Experts of a small language model.
Size: 8 layers, width 128, vocabulary 2048, 3.16M parameters.
Experts: 48 experts in each of 4 layers, 32 squared ReLU neurons an expert, a softmax router, a shared expert of 128 neurons.
Training: a variant of SOAP for the experts, 816M tokens, 6485 steps.
Below are experts of layer 3 (counted from 0) of a mixture-of-experts language model. Rows are named router (the router's row for the expert), up (a neuron's input weights, with its number) and show model dimensions 0-127. Each number is 128 + 24 x the weight over its row's rms, rounded and kept within 0 to 255. Numbers have three digits each.
After each expert's rows: a language model's description of what the expert responds to. This comes from a sample of Wikipedia text that the model never trained on.

# expert 0
router:130169127132144119141156163140128110121114126137144163143161089136092140112116156143110140142106125093118095122114132102131110184098118170163111139154148101108097108133144134169148147119136096151078115127107152115156161144100130142126097131114087130117139105142122161106153116121124137093142152130151128131161107087165136129142144082129126116155202181135104132062095111091130124098114
up1:090134112085106125122148102121130127176131149127119183120164157144119136177138115174109106143127119154082143146129134113155158170169137147135154167098124126112115133117121134121166154099149183132171111161145143112152151125183105133140088139119139108135159165141154088147146086121141145130128138081138127124109154163152117108128114109165142117139107137120099142100119136126115106072095
up2:104166137139129144136135102125153127085126106122140117156127124126122165115126128128083161166129119118109143134109150140110129147119170124162136149071121153130097113114080151165063162152127157162166098160124154112083126121143114142097153147118134100126138133201175151124105104113073146091137090175109122099154111130135147128137095134128158094131134121137118140165124144133147139114146
up3:141152156106170160131150119114112129097107169081119140114129115110107119137151132141139149123125162101144136097138127110101133130133130147089131104134175137123131151136132137141135163119145108158090142125106103129131123104107117135104155096142153125203047107160141156097150115152130183107097191132133151133144111096137132156179109137155111099144133149141138133096105096142164123142092
up4:104176153135062138157117139126143117117128156152171152150145115086090141136103164117116170133075127103153124148151110100101148125078127142143155165112167086166125145123149111127137134135161106180131135103115124107146108150115099124160129150112151146097136128119111117171132148159136108126111128138157156155121127161109145119146108100158079132118139090119108113134086117123090151086105
up5:158101126110098134165129080117119106112113132141100178157130120129149154108089132111084114153067101107143110167138120156135180141114079102100168152167131155122132107127107176165137117129150132106110142159162148158129157164118119108149106181138142123114115126144141135125114119133140169140120161096166087103132099134150148134177119128115107167117157127113127154110145149131111101124110
up6:128115115160164140107132176137107090141183134139111135142089109083119119111111133106121145152125118112154111148149082152127141113129158082125088149139140145117142153091157131156116121141101142118121123114163142146143146074173129166130141145108132072109129112115137084107138159146124153074144078148130101093128106145175137146120160126118105104141171142122112129165112091108173125136114
up7:130140091122156104133165115099146085145117168099129119124132150150168126099119130081129068177116096161154133142113153135117112122107129116164145131099080166111142159139118103153103151131176121116108148132169140139170130120133116111120119115143114116103146133164154130128144071125110166134206142146126077168127149131147078121114132171136122117135145119111170130136132121140120116117139
Description: Mid-word pieces like ul, il, el, im, er, id after a stem, especially foreign names, e.g. Tab-ul-ate, indiv-id-uals, Muk-her-jee.

# expert 24
router:114163150124118100123166149120117102109135158155128171124122120132094095148120188143110114144155142139135117132133123147147109131113157155070130108174136149126089071116126080178153169135119096149104104157098089141145157138114166142165124160129122094172164163125100123097146099138146150119145163125119163090117128104113102130152138108137163125136142165138106118111131123097113100145122
up0:104141086123132150125144154140129141150138128129131109170135153160091125154086108108137126111113146146118158098124124105100161078113100128132134104172173109114160126162166123099124154064155121160155127136120126158162167140126114098099127153097126102150146143112119148176143092128148154157171116131149149089119148153128140151088176084108150134101132138083143118144131108112102110108145
up1:126147106139074131133101122109086160113133132151104154137169111095107103148118181135118083101159105148104124148080109117130112116106154099142157145089137095156120120126144072138115094135112165120146074128124131142119147115122117117113113141143163099139143147117137146108124131128110102092094121133165111150154180134099091098095143084100127092155109117122106105153148157121101109085107
up2:170121102127098096115141095149137133153117131131129093147127133060104180127132171143120145135127173147111121113136116139159137175127121166142113119113140121095142156177143119156135146085112136150155112155170121105102161140118107139115123169124105133131198084133139108098109169166126144162130126130143136129161100088093077161121151132125105128111164146126125112091117126140115138119158
up3:132133086133099144099117137118147111123125131128132132127089099120113097099118096129139149093185111141160084130133193169075132103139087103099107168148103145185132089116123130134128077152157109131125102144127123141156094107125147153132156117113163134103115053130115113151117114127118113131138111140146088132150137145112109109154141146161115104160159108123123177131114141131111127099158
up4:096153205145104141141128145178097086125090167128138127146151135088153145116117097139132177090118100155155119145128164100140125170137138133124123177133137128107123146150149087121128158145129109128122160100168144127118144117134151121139130134108187137123194139145136081143150140168091145134136123137150115109138127109132078118133132133098117153161097139153151122162113095105139124140154
up5:111132116083149123139077101123115115180160154117101128161125115110121120130114144145137122128093121116123130141109126104139090118129111116153096092156118171167114138103162132108146169146124165129127173113100126184135140083126161123130140113141106116183119123132128127097140098126160154122126100104151110178120092105077144133102106108064132124156131137126103088086156114136137099098154
up6:145119111134113138141127150126111114109160089107115154157106146123146140128086139141115128107087112087094128150088076113111111128193102128109099111130126148149151154112197115117147179123108105134126132152112131109096070129122140125092158152121091097156154119136095096101144168130140134119149098077142133113102081146121162153142144108120136157121126123137116115107124096146161089140160
Description: Noun-ending pieces and whole nouns, often in table headers or taxonomy lists, e.g. Quar-ter, S-ite, Superf-amily, activ-ities.

# expert 20
router:067157117162110085149151165094075106128135148121124159137166133129118127107107175113119128127136157153128093123072126118141106149108125144116139082163122140123120084114133130153127148172141070115102087183108143105128161113085142137114141134137133105130124110158090121094160133124126076123154140124141136084124113136098173156149146133131137109107135153133088145113125155142119115114106
up1:133132142150128139159130127098149132145116126082158162145117137135104096135094141136090144165164084128105089130138151147126142146092096133106112125121128152162143130102120083086155183127077151110106166123154122173092148093146099125149162105131078135149121131150135095137119110110141116141151114129174109124094114102152127140152149150098108117147134147173109122148138128186129107100090
up2:115118138134145111103120129175159142157132127186106136143127130115108089123085110149123169150072145111130137079091123098126123141146131088117148131112093114119148146111106123111109156099116113104117136163119134135122153129123107153145132132098093074142139103137098085183156114130120114095158051140104129169113136133162129134117140127131104142160078137146126172145099133137122102098158
up3:094121144140106127147095112150094136172138056079135134114138121076115125099110057136103092124127144081153168132139124152126120128103141162109139150128183113128090109097121109154113133157131120104106131114137134090137119097103131073133100121109122145111092125132111140107185090120137156144133141153121106111109173148081144112135133132119165096137103116109105131121116136122141144126098
up4:130144129140157106111114123164156104116152128084083126134115120151158113123085097129134117113104102117128135144134128154135165060126132124138102110066117156114141147104144151091096110183153101114176137105150133169106146148137075123123133121156135124173160119143091130147137129124134156115229158140116146107114160105122136135141135149140130143109134098121141167133109130128141118109135
up5:104108130152138101128084138164141105122127129162128178093116152122160102132123127126137108146118095098121108089099149116138124196150144111143130136115038106114111129113188141162089104172118129109148089171116178145145085126141130124138117164136139127123124127107128146116110126127144137099124153145138131185131128159149152097113113083140134126148174120121131130165128129113117134091123
up6:143143122129107099147131148162104160116093145141177131129098153098133129162129139147095151147133090147122111123128100115125115155136175152163107131121138128079145122133120072097112124136120143157150134103145092127144133143152089078095112157122157157116166129136181149158108110084119130163121122149107167123104097098080113117150126101114109150161161134138071146140100124120108090139156
up7:152118117135166138134188140154128121151113153152159137162134088115141145136099113131136124145123110121112098141157172125161152082178130130175152163124163103134141150126141130130172163167108155111118166108123166166114134130113134176188119156100164152128094097134143131128132167164116134125149124151131096143125105090144144105109128144149125092132134083139141114088133106110143145159096
Description: Final vowel pieces a, i, o ending foreign names, especially Japanese, Italian and Indian, e.g. Fumik-o, Kurosak-i, Bernard-o.

# expert 40
router:111142135145133131113135183113088092145163139091110135087156124125136087128100144173121153138088136149113066122100149110137145164139133143125137110121177124129113084126135139136112148148134113134136109151148123135107109102094145147097129142114141115174161139144116168111143124187085114099135144145156136109191111120128157186129162106114141131134161106153137162163138165134120092133119
up1:140122132132113100149150169171127123133128122137113102145152143149160147111093143125095157130140135164125126157137141120148165105119155119109131095154113156149117102076122136103107113109118106154091146149151093134126116114122140117150119172101179113192137123159109131117108181103131131116157115129098141099086146117152100134149070132110137135134125115112090157147157148172190106130078
up2:161135112169143129154113172145128096158099167142138124179087120137121142118123146120175116082074129111130136135157129122167134117135149166124105128111126123177161118130134106112087143153104127148133158169136108123172147117154114147144155070111172102154150128115116141129148113108113090172152078148108152109124141109154101133149121119108109114093096131088132152145129110125082148140108
up3:143156107124127120147115102092117105119143119117128112080153145105143172085128156123116150137144196158130131141099100079117140124133101094165158148136151139144128147120095141141112137148135134119155135138093124151150135141142129120144114130126119177123135116138137137114104118154137148105132147219124092139187132086121105159152166168089096129135117108116132144129128208132136128105124
up4:138142144128148093124121121135151136124162156132168103106159152160090102117128133123149158129152106122145128140095115116089153161150131141109108164165105122123151122167120125102060193135129149115100129134104152132128146135194142176142106111150148120150165099170131128175153123165122159145098088089137113134118133132132160174114117113113148130144135116129135189149135135116094103108122
up5:099125133096096147142105149097135136132142120154143119100163095090176097137090134171090133118121116131109145140124117107113152118163161132096145117158134127133132151140111105132118114156071123106111147130133126109121129161129097100137154122183111070130153142118179161097089147142137138094112159121166122096108122118092100141126188128119148121153170084122144133137122082169134141148150
up6:151154105091115073147131145103130125151138150104168166102129139082119142130103114134137117101150147169144096111170088087102143128139143140149156109115099089110114149107142161129145132116128137085121103110119146090105138088088132137086124126134138126135125135126146123135125110153112084111108093182180119106160153139109081161131153133096141102136113104094137126092133107164121124079151
up7:117109135124114201138112143127128099136165177116087150136117100137099087123127127165139140119121137128120143137110108111136151153135117147120162072106135104166156138123177130131147117110134128164163190108168134143110157149140094122159094085080128105135145172147145129124120120174149127167139090099133152108127107143120140124104118112096118117155092105169110105140101167128103120131115
Description: Decimal points, colons and degree signs in scores, times, URLs and coordinates, plus pieces like re, om, se, e.g. 100.00%, 32:17.

# expert 39
router:114137097153116126145165144126151110163176137120139158129095074135115100147093188150129146143128132137113079077145151130140121164104127112116110130121164135154105101131119133158126145156148138078093075121162130132157175154129167137145114153083116106137150192126136128116156087130119143115178131118132143146119119138142121143176123095132120160128158114129129120141103099145105138110103
up0:142191152113132121138122162134104155124138119112150146145131125097115151133060129169171124134178133191134112157119113093126138137131111135142114101128103160116121096120111117133077139102131114107174110143119098108145129123143115145149118125128109158153137116147158107127089161161176160134146152076159135124142166107144094148155148127122166128112137114145124105115091111120117086088174
up1:132103124100130125126116115123152115147108127122144133123093166120106149150126101126105114161178169109163152115101095161113158103149169120160098124180135118124144107165138097098133134094127126144126130142127155165145160116165142093143161138138146149152088117128136109080106141142118171157111123151124143159123121107105117134078152188118131124111173143124147104118181176096151093105121
up2:159153117091107086145122132151142072118103045106108122107106135098139117136096080098132151169087127148134122119117129146159136137098117141159157146137143154093112134111147098141151140144094119139089128119136112101093103131098135158148145119103102130137127101117112111100148104129093157129134132117132079120110120123131167108144104111096109127156195103100124098085128128144142162108160
up3:103116149059125111158157098133153131104091141157099130130136135124149131151162108128135096116141112161133165131139133075134153097077142134130158135151154143164144113110146091136161129158120120112095131110158112164139165127129176096094073140102138124086112133146089151112158131119109103152107169141097123096102135125152146140105105118102121142121145088130100117117141149129098125166178
up4:146103118145100100129122113131132077133126082129133142116125109129103099127111124108097168152134124155151102117138155132139112142105139095112109119161149167166129135093071114100093129129152148162113100133146096162152121137183141159180110114147118120086145099123143136148143143122127152117137065153119074132142097144121105091125134106125111095152074108179160117130122103148104122099145
up5:117136125142135115129155145130121112101138098138141181119132127139136140140125115121112131157124044161171121104139109109108168131111204118124110153098109136158167123104114094140123141122175123174139175136144123152153155103142158130171130121108133126152152108129184122107129114116155156103143178122147165123107153122121116132142107118089129114182110118102152094141079110131131145119147
up6:130161097118127145168154134091146133113129122159105086129115075101115147152092113133117150120165105127119124108129172166166154123144130144125155146112118141147171152118193111142174154109171107097143082108116110106114132078136142126143098129179098121112124134146136111104124106135098169145128119177094135110061125149161152132112127124101138103122116125126136120134160099144149133095119
Description: Commas, colons, of and in after names, plus place words New, West and North, as in New South Wales.

# expert 2
router:121185134162111115162178146130120082139118156139097135132124060147104128122094149145122112158131133152097097127136121164116116137099116168099164139160142128111117112145108088170137157128138116131106109140086118119171137119151165127138112131113115121137154166168102117132164117116160123142124123148194105115172116130140111110137101137080127159137156117117088130097124092171105119109126
up2:128092135139144174130105134143137159108139109133143160129143168161115138124075107163127118118111127148110186092120112104074137137147122120103104125157130135141121109103105166103130094107087132112127147114101077091091119177120126125115061076059144127173123108131145151145111128115114115129113149148157131115136140096142141138140135109126141098119132154111154132132172109129104149084118
up3:138119133129148168120097143132202114114113130124124155125127104129128099130133119116161135076111138148076098103148166166109135158104148153111138084124151116114181129156138106118136097130108101151134178149115093148176137115128125098161108102168106149138120107146063127123133104169137110132144113113160075132133097097109100152111115120130121166157142132142094155141112104138114107130107
up4:105144127118149117155154103137142160149122171151147146142131114105152156114126182104116163167155128084141135083099129134129163084123121110135149149090158144156114164150114110124131120128133090120095101121169129142125120130079106107143117137119084153111118154117118123113156144096087096116150096100149128096108101121137130152136127111136101148129162082154104164137114120106159166053124
up5:119175126128082179139157107141111100123138129097158119114110151124086133139088145129129136093134094191087111100128145107163135123141122129160132111106119127134113134140157115086104173122103107134125102150122136108120090134123128164126116166155091129123132141140130150154160118109089135120116103111165126153161140105102136127132103155120129130144162102196126151082103161187087101133131
up6:134127160141109144132136127128133146125143111146119137137143120096113124081072144129114099137165109105127125198106133128125128130149135181136131128126125113110104144156139136109144147134130103058115110124101144168141132158103105073128116070135114150143166110156154132155126121188140132096142144131135095131121109093119093137103130052142142102073115143082079134123121139131130120134127
up7:120131153124113153084159127189154093142181131160052177093120149090130129182135127139085116126132143154091120148169087147125101103125133158151144095141149112129119145125146113118139149105151144194157111153117083115121107147119123134148112146142109137137147132137150089122094128146156102110126099117121107087140132143149115135120108101131108122154117169142127142125117114161162116146144
up8:117120133128136120144155122158104109126128159129104146165114123180072114069085154120069087177129095085114134134093168147119167109128134146137146128114108134097150174102137125125113138126085118101125176112138105109152080121132150145108119119104148088126146112148115125099128112140110134144138146132115132117137127119160120095124142116107103116081106109137143157192156077130133112113137
Description: Short word-pieces right after an opening consonant or syllable, mostly lowercase words, such as c-er-emony, in-it-ially, comp-le-ted, S-ri Lanka.

# expert 3
router:102130117143148125152125159159121098129127166118123139100136125156119092118081149137121138167115126152089097090107140115129113132155122109118175135135140155153078109149137132139088118175166114127113072145119143097119176121129136161129128127104111121125134189127098159120161116140120107088173159115162146112160079112148160163121125129111124136153189096151105133105151134157106109112142
up1:120175116115122136124124092111105055128140158165167099150086128131119091121140101119126138139110162145143141133157120098134106129109131109134096118114117078125181140099115138160131163184115127125086149128119140126156103135096160150138103113109107151128122133128162143120098157145120112143126173134100166116174086108117110090113132143125091104150177155138109110161133128164136173139110
up2:148135095130150150118133148120112119097121128089146070109162093135120121154111165118057128127105118161102168116154155115145151137105157129122103116112118120129116127134121110124181130129124125108169072111120090158112136155142134134107115140113118105139151124129110135142193109107073155124172131129104114115112068110138144181100129151127154096120109118156129147105154132154090116094102
up3:108143100165141105127124151138154100111166157130144116109132125101100090107113104163123142152078166114114157120120146115139138121095120129156115130101045133120149155118169116128139156146124150149124164143128115111155118134163117160126119170070167136106155127119143125109126113131120117129136115173113147101118125147128100165155063138113104109083099143137161150163152119140122142077097
up4:103182181114151156147099162146116112104123149127155111143117160111109134123079120083100137101102125128140076095138107097145104147127113121104127153139141122152104111101129121153111147200096116162117122153088164121176094144145119160134151131111127134132100111140131141117115116162126133116145129139122153148118163092139161131118174063115118170146164133122151109138127151143144089138148
up5:161141153097128152172133099157088121153151138122125108153117084123122101129163104098162156098164137156091093158119087137107129137090151102102112142122115087160124119163131104130112128132123094149133126093116141130137183115167154139128134121116102120129119124132147146120138147161101169141099105147128125103161152113080107109093081140126152145139140135178144119163191151089122110124136
up6:137140104106088134078119117140141122143149127119102171149111143169145117133108104131098175158092104094140135150181141099149128137135167092135108163135198118117105143111098108133138148123148155157082152113114170069158096103106138123091127143168107162123131157133144125146136063145127104126134128119159147163172114129099160132125130112102092126130149139126117124114126129133128130158146
up7:078161150095144140177108129147135134127133126161126143109133128148148141134123177141117110125117159133082174115127110131125128122124085110124165135129124132185166116103112147129114156132109113122125143178060156148165116094126103146121172134150143114102134146127092156151089105125106081138107104114160119130170148130106100122102133145148134101147149149185137152063118143126131107129117
Description: Full stops ending sentences or following initials and abbreviations (B.A., M.B.A., Walter C.), plus first word pieces such as f, de, att.

# expert 6
router:118128087136121095149173133121141105129139170146127158106112096124145138128120142155138156166126151132131124134119173118150141168096172155142130143144176110137108088177124136147155126138110135139131113162082140106146184110135116152133088164144080111134169156144084136116147122138125110111123160164127170107105128152116133142122149077104181089112131175127140104134080137116118128141119
up8:145174097119124105149162118100112102130103142111104189097081159108140168136123130129108141157113137130137158119148147146111180132142154195159152110117113158121149138137124115117154166135119127172105121151133068149118122097139134132129107151136130108148079120120146098117155129150108120161100115148133140119119155161105118162114129139124122050162123111169130127159112110126131155170145
up9:126115111087124144142159165174144070131132105154111105147116140128155131141131158121148105125144105084103139127090153118135139132105110147155188123146119119110174058118128136135147124096162134090124100146129133130137090130122108147151142120142144100153151157141136100127137122098090148147175137108102167157115135119135181093118114065097117116155081125152106112132152147155146114113134
up10:144093150106144154118123171136146112192111143113107163179141100139102142138113105132120157126161149151140099130201129122134134154119142114139116121162161104126122162118154103149091196109107153142109148133113178078110158106161118137155090172094155148124172108125174146146129117171120123114120136142118095116128147118137092110110152104124129100127125104128117135146117102147145127122132
up11:145097147139109117096121103134116120086115136129157152154090140107121125168122138127079119181160180104139100121119129142109128138168158089151105070141146151125123124080110156117131131151129155136097145148126122108110182125128175118158105106101147118135098145081090092115084126098125113150148090131092112092097120106095127101149147134136119156081125163121136130124103132111137122113103
up12:117116094103138135128098145118135179124156137121133135153138149127149151149106143112106147104119120104107097136156124132098134147107116177143149111169137095100140162129120145068132129138109071150101160116142165102145133091121119107099109083127112143179152139126109099128128154114102098123186079160120129125113126132145105135129151104150122123101119163118157090114150109081143071078145
up13:117110127151113089119120161119140121107127119093110181104119129136116089101102082137139117181083083156139158136139115158140174105130168145126115116111141085084104132147116157136107069117118143119158135115140101129116133121092144099106088116173134127154153123168088093120132137082106129156112153122155128069110156092133155139121130112104113147114145111112113155121114133096100141126152
up14:153110127077104175151140123111140102112117161121132142153104139141160118094116158123111093138122139113131133085139165114153120165112078145107116162105129113109067143128127114177178161148111147126155111084130137129127128130148138110145115136114106126116130149100147134148171109092083130146192094150141125105152128113146109072159166145139098150114181128109154137141116135093134136134133
Description: Common given names and place words (John, York, West), surname or word endings like Nug-ent, -ington, -ford, and Thai-script pieces.

# expert 41
router:118128095172158113153158145117113111125141132111142136092093092152114142102121163148110120138138177125110115111108102137123105138086130166087131118177170130148110064155113127137130161140169111150096090122095141114145152171139142116141126139135119106147156141153091131114139082155132123101125124169151168105164092127133146159145122078123128095135133151173134160132099110096112097118140
up1:093103162095137103127127124137148123119111109167153112143144156117111124099115091129082132121149162136113118170107144140122168158098172119128106161118099097086113150187121108120102112136105146126180119094145110102138111146145123121145112122158136153169130133169173108145191131151113132176144163128096131122100147115129141121140103101119182128114098166154128107138148119148130138117172
up2:153129139171115137143137143121156117100130153107129107137138163126102158111103129116083133101105108132128126166122101119159156104107170107135116097114117077122114087168103149073094086133105117139110133173129163166106100075143126102099110127165150148151146162132138106147168129065097107109118110112127109117078149135108128109094138112123120116146101156172133121142107120104144124104138
up3:151169108126106144074103172100102154158148141115108110138113126113130132119127140117130112092148157191082121123134080129167098155119078111111100107110108153157137137107115130124082134137142057117161110132156076135131103146112160114143139130106123151126134108110160146120166114140116149135162145145108114132158153100152108105180114162123113141134102109166113137122136123118161140105164
up4:082133130123108177141152144110076117134120172124138156120155078104142124175156133139118132102128145139152120118142135110136183140114114175105169170136176117144128151092146104145156160084153128111159141144121106083119155114136093118159162157148095146100113119129133149139108132163169143150098152139114139106127106103139108147129105084123165116175124122147113121107101097147100134137112
up5:150117096147118124139117088140127142109093163109119150149143111085097137135125127103096136099129107163105090148135133113121111119121150124151132113125143115101121136095168094162095156071100161140123137105119123118148094168114084174119090123146137169122161088160132126133112106108168133150098130129084119153112124117168111116112158177130138131149114130131113152143179143168098099094176
up6:127142122129126101130141176105119137098132118140127092126074108120118083137095143141123110120114150148166126114102097163165103118129135174140161133177135151067098148107158100116128108123120177083090132115108106091120115107131144150088173086099150094130155144147098122156129138105181099130126127138123086139116146141162153136154134149109121134115154161100142155139129112107103097151124
up7:106111153105173120146096131114092116131136109135139143106130108089128130103133129140141138120182107130128157110114107161170129169143058133182161100137098161149133127126147144113128110144139137133129144126163092112147127161184084121165127115110098120128143103156099097127129146090098162149083132126134180131115095163144137098143185117112125107133149122165114152104168128105137131115131
Description: Auxiliaries and verb endings in narrative clauses, e.g. was, had, also, can, -ed in assumed and caused, -ing.

# expert 7
router:090179135143127088158157127121113147139141138117100109102121091154131111108119138156142147146141117131133106142081101169117089151102118200128157100172158092143141128125138087150164127130158131164083141124104097095156129110135150121090094165120119144171127138182119173119128132139109126112127135139161150089118117147171156111117132099124155144127139118153095110097104104133106129122114
up0:124120110154121129151156091169153122134131173155110173142133137167122157096124141152164082143114101101120126165120150157119157094124135125134147116150114139111136173122137139126133135118137105144114155143126173171126160192152127121161103129114109075151151118145134141104130135165126129083144134118140143121126159126121124060171078113108156150118072083104129133161134115109137132133155
up1:131148162099177099109126173141147133103170130135145163068175129081144121135145147161130110114126156119127132135128110106084166112157151125147150103115154086159141130122119123075154132133144152137159132116116097157117113132111109131141132133167109115148128090141078156087134146210146151092138138114120124156150113090113098117131136146103133095129097110118100123116150132115143107107143
up2:065125134159141146139150120134074144167088122100105139138127141135140161090123121108117170113118095111115113103092086152158136147155171124120141161154121116096133141150110149091090106109131133113128141124109141105131115123129148132153079143133092166147138144105143140117098121110181167080122135117170120129139155136113140173096136089140148186135134118133142168134153131130075139113144
up3:131107140124138192156155149103142109153137097138106144163138100128123111126130121174104139137123109093129136113122141114121108084119130150149091128142099125085141120141117152154168171123168160107099139148107135126150123123136132156173177124110121087124105118197177119140083159118184120087133155135137104084153123152110117141126117134116081137127100132146136139111131112189127145111114
up4:139112151163123115129153141138103137158103100109118116149113144087115134090092169132123095170149110164127142147111134111096171145106141154179137138143145144103121172152102178120135124104096152145144155143158098135112115153091157127102097163175105161148134172139078148105132100087137122153111089118097135114125128112152146141135166111141120172159113137156141135103099105134126134163114
up5:161110105078158133127119104067131188105131179118165116166126153120161140072118135144103162139122132137126117131143117148105149147132149171106142148162071162166126095148121132148126145114137120122105150161137130103109153099074111118113154120117119122139103135140110122137119151158123106144159124170151118137113121167151083171148100148171116112156118113110144134158124158121115130091136
up6:139109132089103156130144154136129121131116140090161131163124142148133117101133101103150157119152145134138167151072132144118151144111145106080126174186128147108132134130092136119109140125152120116119108144102115110130116109160147131095104102079158132148127167124146152142156113095144131115177107125170070115128183146131144094169168134135119114090129131125162156130096116103117068139147
Description: Middle pieces of Latinate words after a prefix, such as ol in consolidated, per in temperatures, at in operators.

# expert 9
router:096146090162131111128149171131119119169108157145106146121133107164144124125117159123084158161162130149139137111116135127147093156073159149097140114173137131135091061148154088147145186120126129130120110147126129142142172118119176125140120166117127102158150156141133121112139096139107115112166146180124171124118120119135138156137127128114148114147135162157079166120130106101101100122136
up8:111112119164144118149119089097135076148123141121135166159146124138083130131140101130119134156113105105130167170073127080096095093099148151139099176116146142139144143165169142086129110145116102130094117141117167144122136126145126137157111135161110122110102145177087114188136137085166112133119126137149120126164120129130115183138124117135077154146098143154167132139121111134131127135127
up9:141142157183183148133170104081125118108128167146087147147146133118110157146107145102141142153110139121146125176158138110146113133114135136104140149108109175157119140081110176114130119148129119120132154145138093115123098140106170138159139115100146137120113122103127105153145118161098123118089173148109093140109134118132123111143156131065109109179121107085139128139071096108107128151122
up10:139151107129123117093132127113129124118149122132112167129115120143096118118117093145142096118107099167136140155110134104113114136064096104114142111133135143128138188111118145119088074134145090142126102110162142147120042103123097124140114114104148147138115108129080107136127131123131128121131094130138087104153145109182086148105115114143175103113111086147116163101109133115084145100086
up11:091153113152138105116146116125130099153158149065150148107164177120138097126122100139091150118127113070144126105145132117129107133140085108140115135142119152078173075146129116119135167148089150102114090123140131160136131153185110098116144153168120111138112134131100100087132131116118148136158151127093099128109164138144124168155117115088136112125122153129119153171107122158081112117134
up12:168133165139177116119137099097154090153103104121133116118130099158123158121108131129101140125115111145164153115155185117088160139129143163154134154122128119120149129145131111133166157104120101096083106122117110147100163154136104130144168176084146132147105126146151100147136135134151156132149129124123130138112105097108146177071170125095148096148076115185137138116104126103122105119138
up13:097126174143149131162073096129139127136131117151131155113110151120136158138122132130132106125138112120195121158129100154136104135101132122171129161105138086101166219148103107122135165204153106125156138138130116138108156104134116138148153101096115129148102128152144108118158108140104130166070127104124131111116164161107141141110139109141158136137122131170146124135128124107144144099108
up14:102143144073117143116109135122147152102152140139170111140144124141166129119106109117142130116125120097126192112104110175125123114089165140150101118108124110141075180102165128161149110130142125128137089142110141150087112113107092147119139126116113123151138126104137120128157146142083121123141122130157149128157134125146165105097087103170132150055125063126118159160152151153163119128130
Description: Common nouns and word endings in sports and census text, e.g. season, team, years, households, goals, home, career.

# expert 21
router:095127085136144123145138151164071151167133142115130123117146116134069094121123124172095160190112126134123108094111154120130083133126131112096158067154168101129101114133148136115129137129158100138114110125089128100163145131104120145171101148128109109133114181090137146133150091154136107121125144143150153115146125121116137127116122115146099132157166153153114176119094104153125110120081
up4:145132128155108155139115096123113130127131152120137129105115112119083170122132112138136118127164103128121091099128124117113120095106117158122175077116166163104126154094110117154137111104184104190138144145121137095152139107101166102134132139123150134139133111167126116135107095097144168143083128079146111109093133060075139106146139126150142129177123171114132132121161124111137140093106
up5:144110135131131147073146139187149132164120101152179107099119125127122095115139120139090096131163101168105125091146107145093143118142173178120143113142135131159129108094117119098137133120104132118132096132067111105178118131144118115146087112102138112158137175119130122164127105130110141126073122186115150115156140146088156127077130118163133148164138135122144139140121132114149104141151
up6:134106132108117139133135179138147094141105101094099116147109119152111124159135135135119136092128151129104163134144096086119120110106162159068108105124181104121140127180139156138159078111097153131113106074114126118121132177115133118125138168094141119113144133141154125108113126108077134145143142143160153138130103094115134157095151170099126172149120155140149131107155073167144143142117
up7:119130153103165167125125114149181131161140137144081124157127130116116146164104141141075150143150144122169108087146083102113138141164098119161128141130123140158139120086147180128119158124169144136158174140095103136109178149141139115119107132061130094164109086124109141183147096107150123104123116120130133150141103146114113125127120079127160146169119122119108136142127132125153120132138
up8:158146076135142112112176121162135130144123098165111144126120124104124119183155145102128106118104109175148143157136113104125116137118099106087125112140118115119111091106119096133202142167140089108094138134148118166133110184107137123124081145109155100149148163116129113158167121136133122135134113109149107134134147148129075116127144101149154158153150173081160133139144152097150134107141
up9:181129106113112164110123108159146109160105156150130184103113124131103071145116155133132177151137163144144144103157157113107108133134143115095110142108094107158139140150157084147169140116179127120130076143064135138132149154119116139162088131121105122078146135112145117099118111180133154131135131160126139148155146160128115135114098130121138134151120126151130129104141169098135145163162
up10:131153108125134107161102116147137123155132165136138132153115158134103127090135108125137151134177191126145160165140117113177104147104107102103137135108120178146105121112138154101132143146130097133120139153130174103150180155128159137132088089128154134143105103137140117170114136100087112152116116103115108069125143085090104111081159165109129118097123174117121145139151106144107112150126
Description: The letter m or m-initial pieces, often right after a capital, e.g. Hmong, lymphoma, Dmitri, km, married; also the modals would and will.

# expert 46
router:092169098123154114159130099177148141162141158125141126125132088144126141112121130161109130139084150111115122120127162179133108158140135144110131092176144097171113122161149128117140129166157069169120127115117115124165137134128147120147058149137128146151119189138080157121161119137129098115173116118168126101127122134124132126167098139160148132148142122135128168100106106120132111102103
up1:141141154169142143145126159129151126107141109104086160159122203099160148124059144129110139111142109142122122143116112132107116099148110117160095099149155129126128140157125157123061126138109181148127082093106126168126107137148130096135143124119154141167102161153115114139140122109156134138169081134150092130100079127145116163157116137132111114113160138117093154118127158135116101126127
up2:185131117075070136125132135164163105106150113151124164144096127117126129170110140126146123140157138123110115122077111149144154126085113104175153122139122138120149097155106130156123123131153089098146142111126100147160118150149147133164153173113119144099101153174127124112151127100108145130140107116109133132156147183124135144130106140066116072162128148114114099100148143097113107097115
up3:137132105159135126165166121159138124121134138114103128143081147127115126129072115046138146141126128110131121129120129159146117073083113105115123110129139118165109088113141141069142137138188164071107105140137095137140154129100149125146119137144140126141122148118165155161148102174077108147160083120118109126088132150137122138135106128092137151135122087117125125135119093124145144161142
up4:131122141153158120122163105120120129126137124133128115102132201102147082170114128138170152116123118141103117108092139113115118159136133158160121119082132093101128128140083146120122150151146100132153125099090140128168111115123129061132142165164123098123134094098104159155151103125144116126132136148152151155103126097123134144077163130174132169094132158090128153174119160127123100144158
up5:073154149062141128131124129140157152143130144103104157119179147137125095147116124180104176148111167111162119150108101080115123117131074111138097102148097104124125128124106118093142120150120136082113158167078097142151148139109168096123132140123140122150132141082128140128101124105113144114073145122125096126098140106126137125117116095151128148124149135111135134150097076110098115121153
up6:113094099150151154120141113153105103130082169112156117154145146131077099085127145099125141123133158117102125137123135125139114180098127134088111122112120099198149161129090125131140144122115138127120129106133132130155147143133160128146064115102133155096144174131172179107140152093118116165173114114152102123114145091119158091124147086131114114103148129123123129149132091118108148121082
up7:129105123117152103123144094155136145150129158136103101105104137172115103118146106154126102124094138153108160126116091088126119070100157124063139126169120102132148119188143125127156121143141101133092139143096107132154133152130115111161110166125135123151148173138129121117145148175142091133148116149124116108103197121128125113121079174149133164097115129139154134101163097155126102144118
Description: First or second pieces of names and words, often b or av pieces and names, such as Mar-b-ella, V-ant-aa, Quarter-b-ack, Ab-use.